Weights of a small mixture-of-experts language model, trained from scratch on English Wikipedia.
Size: 13 layers, width 256, vocabulary 29678, 31.2M parameters.
Training: a variant of SOAP for the experts, 293M tokens.
Below are experts of layer 5 (counted from 0) of a mixture-of-experts language model. Rows are named router (the router's row for the expert), gate (a neuron's input weights, with its number), up (a neuron's input weights, with its number) and show model dimensions 0-255. Each number is 500 + 40 x the weight over its row's rms, rounded and kept within 0 to 999. Numbers have three digits each.
After each expert's rows: a language model's description of what the expert responds to. This comes from a sample of Wikipedia text that the model never trained on.

# expert 12
router:445474516543437463547533449590486566489510513539483498506425434586539509486464509512546486514452488447483434465546521502456426488543390534522494556566464479515519595538479534484542531570474456459469498555481475544537487475538494526438516510413551493570557452488535476524490508558514525522473519530503534543491498456546505517513504495427510482502504511545487470535519556521454509423444474566494512462483549509511497381538493498525570517584523479458480505562523514523535572489472482469487536548551510511480546526493536476546514486534503433481447471508467494519515498516505500512488380524523473570493551481455462472505552492544483440545505541529514534533515526500502574599446427621449543485458510459430522489461473542479567442467484500483452438521473480517564489510522522
gate0:543498486560537508468541484485471496502497488519459512497472432466477519519515459449498516517505527476467516536499493482501490501620529583478450505480534433533512511467581487532485516506497490525475471466452525587546518547516433493500456500493538487531488547440491486527485483517570581543518489549508510432486465527514613525443447534489482471484467522494479516533512524514495542491485539446511537406503518525453548459527534463499466528537471582490521469619516475465529525546506495496581509463488515447516524467476473510508434465485543488488431411600424492537457513563440486504459492463489601604452486542454495518574498474491488396507557546419490594493510500509448463540462518486469530423469427525454545424486509507496433523541488489471544542577508467480453557560494496
up0:513548565510505515498507535402525530475496537487530570504491477533469524511553482496475477519421489515517495504457457492485446455436499466452577564510553491495501538558504559485527445509503491501514541596515479454456523501506409538472537490525516483492510474489518386467524532532512519563458454527472467485434506482521452418500513521489431434564431483520516511492545450441493544419494477431478442489474451569472454573465545505430480506520507513555493548502450520505548470452493501483511456443450492503518498559513506446461490634456547523479488561479565491484495485483451487496479518378517507457523533426552499524565526505460576551528446539485571535518499543513542528418546486538507480560505449530506503523497500438491484452578542478492455530585486494586551479522533522
Short word pieces inside longer words, often after an initial consonant, such as op, ac, ot, in clandestinely, deregulate, brochure.

# expert 15
router:476563505478530468505543500514523509505533487500530513522492485535509487464467476500574466457467453499473525457546546503479433502588480509535498515509476476518522531477420509502555535505493529436456515564550540451551532465510427537500530532540531442520597471544539530599495477502471490490453559475518500509504616434539501531523522477417456402528521489530522502535577544469465452426458481521470557452461535502505482427468473459517520569540429445476508482493479525529540602522447500482539482537468492525517535524455498544531478499510492438437461507499485490472523538527519551561447429537497454556466471516474495452496480508491611490572493538410541495562472541524541545512456449608511508475484517475450520571488497515494499540481447455590452468603493511560489486430505517
gate2:500535542494530551449566465462509496544483451457498553458513506515461537435534519470518582536485497497507506481474482447416518523543441534472541479543474484471540494479491544401554479510419493514516494510530530544497575538478498420427526518489506507498512490548549452556429511526482495506479510506483514434461457515522479479496479468488417510439510550602534519430454530510494490456450454485538518458417566466496487500490474506538503549513553426555431526471459542460460507485469492525524527550505469521568475482482550535501632544437502429506471457448515413483488586541483546471522438492526526486513507467492512491490495477532510472568491408532508457507531478438601492479480499514453520553535462515502605524414469523459543555485526602527507449458535528568529522501543494
up2:540497551514516488375483501528559532556504524487513489446562453476527497487485580454544527510518542501541523459481478432520448403550432485516450460432517484467526467454482506496523415563450505467506447570525485432485479503533434449488494498451469473486461503535482561518472490492480541507486468559572466476524483457566494589497488487451465462467525492533529525483577510503420534500413530500472579487456498454503482499482485542551477515544476541436476450460513492492483553546514509440491514493557463462578488486495531578472537509516519506474482498588511496528556469519465514510479488541539558551479449488531546521552520562507481469441474469513563495575552539478553472464546473504490469554504553563489471561429503492518548509506506481518431516621510499518402556559558582
Pieces of Spanish, Portuguese, Italian and French names and words, like Lúcio, Exposició, Niccolò, La, de, and accented vowels.

# expert 13
router:493477491520471434508491484508506567497568527513536492512508500583546478526468441512571515466466442366463458479535557501497447452549440524514491573533538426520600596500527503495536542496450488478474488551534474508526522464508466526517476541429533505564538458511524481526568513516513418429443549484507484501486491480555502502482513490443462512560567529523475509549525555516471500470462509548554542508518553482513451486530472496508490540550486430448519546563453515531556513550474471484525506533500526505534496535421539512557551515478488454475463501445457669487533540474476504548506447524523511561462533490453407494507506463580488528517483518437524535507495546523532571538473450547479581435498510473426521503494492554485519453428506459515421439488512477498533446460491502
gate1:503518486451477522508534491488552466401515456517477506507460511546521568518535531476588556485485425493486468562586499470505564487466548523539459542507605537481523513463498573510501485523510483558512452457511523514531471399480578543541547518471472524485542534450488521453448469536553479502519489518469504507487440568486466453549460506471514475526511487497533433542449572547507500546521533480569487532523466551484445457490512578580492509521479530489415439482448507505503521498482545489512394532476521514478448445446491531528464440509433530528518486521571521544560573477550520515426487518601493494470516449499458565506493602521500468474484479505542459506488563513521550514429476506446465428490514481489534494490544486458460473436478500458491512494421515523405493425395490
up1:506506469477526458464455574550506574532510522463510481498522461461492468490527534464471460493510504533493601485527493492488485475534541429492487466519480507530496546531486416457531486536501586500471523596504534530426531562515462418518465499456463463477527536513547455500512534480547573452516477444470491453414540480468446537536487480570523512533468504574512498468508550436539459549452447506480513411495550458559400561455461471441440560427526466478541544501476510471472405521602466485469534522493523594493556493482515455466521486458535469553565520475493510508486426484499454458494498502494516512511488475436568486455536449521471547481505523477489504507406528493481423510515546515491540549557487536461533509520503504506516524586564456417502497530611488478578463522504493
First pieces of split lowercase words after articles or prepositions, such as insc-, dyn-, mod-, sp-, un-, plus CJK byte fragments.

# expert 27
router:496561551507495514535516481548467518490523590554555552472472506552458507527402478511570446524447453520505456492587529577490442460571454535521525509524497445489490502550466528522549544564508526415485475526531513556581511455489435552477462564449559471504504495497477487519529488516505498519422553433455539513484545466521505531543440552423493501482544495483523521514510559490453487474466450540478503511441561539547484498491491449472507573590454479465550487541526534486513484473464431541544507528532475527549505522501557478533498540501502502410407467492447535475473538521474537578495419501461490511482494453484470502511553488501561484520506536462529531514550533546546522570466521539453526476447562464446521531435505566450460516462460416543478439565495505539607518432478513
gate1:528562479497485547495519500510452480592517511498520485513447448519473554581504442545518372494539516525463491479576462460495469565494401531485460596512467480496484481494506450452507507474535477449587475531533555438517558469599540498507410514497553521584521497532501501522461571553433519515455529514443512445441504532570517434517435534453534475499568482556558455446565477531512449527512424412514558414510492499521459517501523441475428541533501468497513470575487462475500523448512483449450500547538543516473521475517449495501587514489501532515495505519466463443472528497455504454496480501484492465566500541479488485477497525495462439444511494488571511427523512518499577462517499562446522468531441588494468595513482462504513506540468478457542502489502519514468519517537480
up1:521523459489494444483530486440476514540471553478450611494524508487480476470579511500502462488487512523536478566529523490541445465477499572551518469536478492461534519542520505509533514486516510498427521448456480468469539508487451477550459457563419456448582439481479484443534490470595539491508542398465471539469496534484504544527396504591492492478507488519540494470470551468482482558544553481489484514381535522552542419492571466438527512549458525477445535425495457479524519412512529524549517535537495505489520435529500517521458542407538502448515487519441461522490449502478497437426486566453567532520452519518526533568469473515525458488508484518474490478586490526428444537488545542504515514516455513525514456557442567562415501572421523495482501496521491545472459522528517
Words starting verb phrases or clauses, such as to before verbs, that after demands or announced, which, who, would, had, could.

# expert 17
router:439565512502483500530513448562444512464468504539533502567400505540537525512473413496507513423441507440416533413502495470467441463506447507468537486526528422498508484530463492489550522538484524447490480570480488477591512463559434560466443537491534492477531429546498500519563459463506393472494483475516501511523462505536537510513499538513489508553546462578491535532553540481471516455430459537480474500478551536502462489548507451488545537540440434441577520490514551491513579552512491498492540563521486543541503561518551540551510487524543483395484462476485514511537587507549485527477453559455496595530557511449485480522553519507515512551498490483576460519561524564522510540437435575507559492489530475429531534470513515495522484506462449535498488539507514562544591476491505
gate2:479494520474482527518525485481498470492509490519479525497487480516526537580521430478502425511490461435544536455495532509473518501467540522506480546503549532542394558466437425549576540437534495467501453485497429430535521490486520509487550498613464519470494518509563530503511501511524446499529498511483494543434527545465478511569502575486448446417574535576579554522494507427462551518461520502508465552423545453497490471567443510379577456520496519424496475503510490467503537503484527508504486423545568500465463479506500463490450466455516490471562483433500500432552565543567474450518508563496495558541497480394531524495512490440461530462542491460444549480500454559484480524431513548461590488497480522450478537449568520492460516578494553492497483536532461533474530509466513
up2:477500464476506483585537496466494450521476514501530524489528472545597508540538568508467512572507531457517477477469486446458432505433487541465412462501499503481519526540513496510555471482469439526485490503595464446548502568476584432463518511509542526546469453459491510450472497507465475526550415392547513506446552525487497519538447512568500477521494495564483444532405472525484503552478471490513450511541396516456561480521550502421485445492557480530501502606585505425479538475427533498496517478518533535470509549501513450528492531475513462509477466470492548497539498509569524459480490531424503471511467494452520575457497563428432477488514447470474494538532533511445527553451513467490531438633510484483546470512443497541522522541510521489435547466548539453537535535518551
Nationality and place adjectives or name parts after the or of, such as American, British, States, Saudi, plus suffixes like -ian.

# expert 25
router:451557493499513527542475470555496521538530560536576536484506479479508512564483502478526516428454462431393459438525516529468483475525457514536514525526502430486610496534472528508529501496455506460445450522525519547534536479483492511462522521511547444503550447573523489497517504512525467504489512496493506542507522473524539486496471527478503470540539508509479527488530517467471515466456470515516478502480516516514395425555473468462484584563417463429543500533519524472552501558441485514509494556516511534510544572494582506595526515546520381447479506531470580490500571532526474527506441576450496587454507514486445455521551519494543547534522548447556485524507572537527507554420415561484568485473497426461536521507413547460524477482446447547423456523504470528522485437472451
gate1:523487486544461500559523498502428506548527506442543508486488474479490527437509547547476573526465527469449455437445480490469517438556550475517475542523558385447609519507538472550527463519403450521511479531501542540534542518511506501498501505577529493553482499482446526504434499511496471538395445518471537467490446493462498549495516429501491500506510493479543486491478511453449537463421431471496488450529498554488372560515419450515411533545515431537512494510575522507541435540462459555486486575546505467558510547511467466474496496537521531476546515526483586488509571504552496473485436498450494526545498500570513540450494512485422529542511551498437490533507543567443489480503433563536571478518526561449537445562451551510484525473498510448475521478506546501500459500501458
up1:530482450554430430520532505448419469561528504434521490515482512454529482446525543590483545490492513459517471489456497492508538416529559429548472504479544450446535469455526440566505499559464437535536541498536532557512491575493545508487533511569498517555499491460481526491472524522479443535361418532464532500465464462414461534489534428510501530556494514513518492516491506488473540479438455502477478465550459513488424589514440483505469459526544408584514490530499486516522454476463463534463498506530520461565513538513449450431530499514524567504540518494456539509502597475542488485476448490453498512557555466546536570446481537548389536529508565492460481503497539516480526478545460554537599476466478585537491449534505521507528538453515516463467499480464483532514467492481482
Odd fragments inside scientific binomials and foreign names, such as Cyrt-od-actylus, P-til-otus, mavortium, plus stray unusual byte tokens.

# expert 24
router:501541464516489481530515443506473606519508535575495584510449457541546538537450429496526481411495422482462493462530523491499430503506464538540537528517502496471498492526476494519558528528460539461444381523558504508556476469477469545455513547508539477463511441520524516564564497504468477462487512530490571513511478439525463518490499536474509530535496506516537543532569577508499518465454485522478527497458522551534428486502483474437533515542428470465553549522470549502480553515505520519533489554524555540517533594469515504516556516469501415457460509502409496459537539503545497482487457525378504571506554530533473476545489546518526506510501566463524496519468528541489550545451394502524552473436529424482515491504446592489538454508432455502407414586503442517510535462508497
gate0:524471506466367541532519575547479501451504553458481513479514487482570479492493440488456476430493519514522533513498436495464544496497467517505476539508478445527588482472539522565421509519511523526424528520512522426483466534489550493478525534477538503421506561559564515553475515512491499538532581529495533545512539559562499535473486505453482464432514434435538546576512549530457530532510501540439468510461528463535485473466511529536484535482500548463500516483497512520451461511532538532535592474498599509454463467479498519517434479497419498569437470538497489460499523496447459511489577444542529533556470459398558505486438453505433397510438513524524512493478516509563535474465468472477481585535499457464509526468458553505537437521450467523484584526584439534499563462539516
up0:456496488505491555528498503553467461509475474451482468474481566492526482554501424423493518359489500500562550515494458507567456508514509572570504495477536546475512471514471544604443423502500486535495493498511525524524487505527591502474603495491507521394545516517487510512441446513466483592458535509463500467503557463487457485571519484516476565462455429412419550543488556513501493515477575465497491428444538420520462515498480488482420527573453511556537570449513479508457504560487495534477473435539519516458493535501536520541450472520448476592474526546493458476542571497528500545516520482506490536472485492414525495539574524550456471501480477502511545556482497500547512506458480552477559504476414458528553530491513545557501459495448507519461552521577540549482523517526511
Articles and possessive determiners opening noun phrases, mainly the, The, a, an, his, their, its, this, often before same or first.

# expert 28
router:474534513518486459544574461494521463504481539600529528490505467513478508528466467482543507445455438515489479475554544547421466458504420523527531476552515504534578486489421480519544512549457508447517519557547503496593525538557407516456463565531531476514523458513444491502584481510538416478466491513496530533478503554580570471532538542475493445503459518560489537483538574428459537474465491583523474444466520520533391425527404513530509537586455458444519457477457531581507522551513516471552571563539497592515499518510543528539532527485480481482470477507435529494438541530552503514491458518490467515560526499496486518514522517516503502514458492443521481519526489543511560553487475519536525504481589421434522512515446538441557439514476455524466462503515444475486508442453504
gate0:514514409444505513527557576479470455505461510550469526516493448485475589510501421513427446532534490501476559539533554576494529430557495518469517477494484441457542569494483481492482527535456456507477481463494519505471560479485509515466473477472516602453528519387533462514522480522559458497443487495468467459467481531549535509554524525568520514488538565546477514501554531551495514508510475501445507473441479501494482487430551453536479508468546463539443526544452586547474502504399458481531533508499499470535586503455521499422444513536486503497510452584449489540476516518478515456486575509412557465473532510481440506522514493535542559520474483543588555484470536507535432486545521439454482574507550540471524424445474496520538479468504506423418577537497520525445476486408515
up0:536489518458484556560504502522557518422455487511509442450519539464503578479545490489510511486495515470437617538505541493527492416558508517485466535535462524442408513542460555437509442441473536522408473542521541511441491509436441472488451447523429447476513551460544498504508544528498415438488541532429413540509497502465462510585483554439501434488488503477467521490471518550480545464553475487481464574515509444472538484520462488542552547500441495513504529438489521531511503511498469524513484471444478524516471407491555478509492494588522552535528468467451584509547502494494467494554442501516568468501553524527485497468515518490512530518524569537447488519512515517441479456457538518511549493447465524493506543397546503572500543600472504471444467568514428449453521495498570
Past participles and articles or numerals after was, is, to, such as a, known, released, held, two, guarded.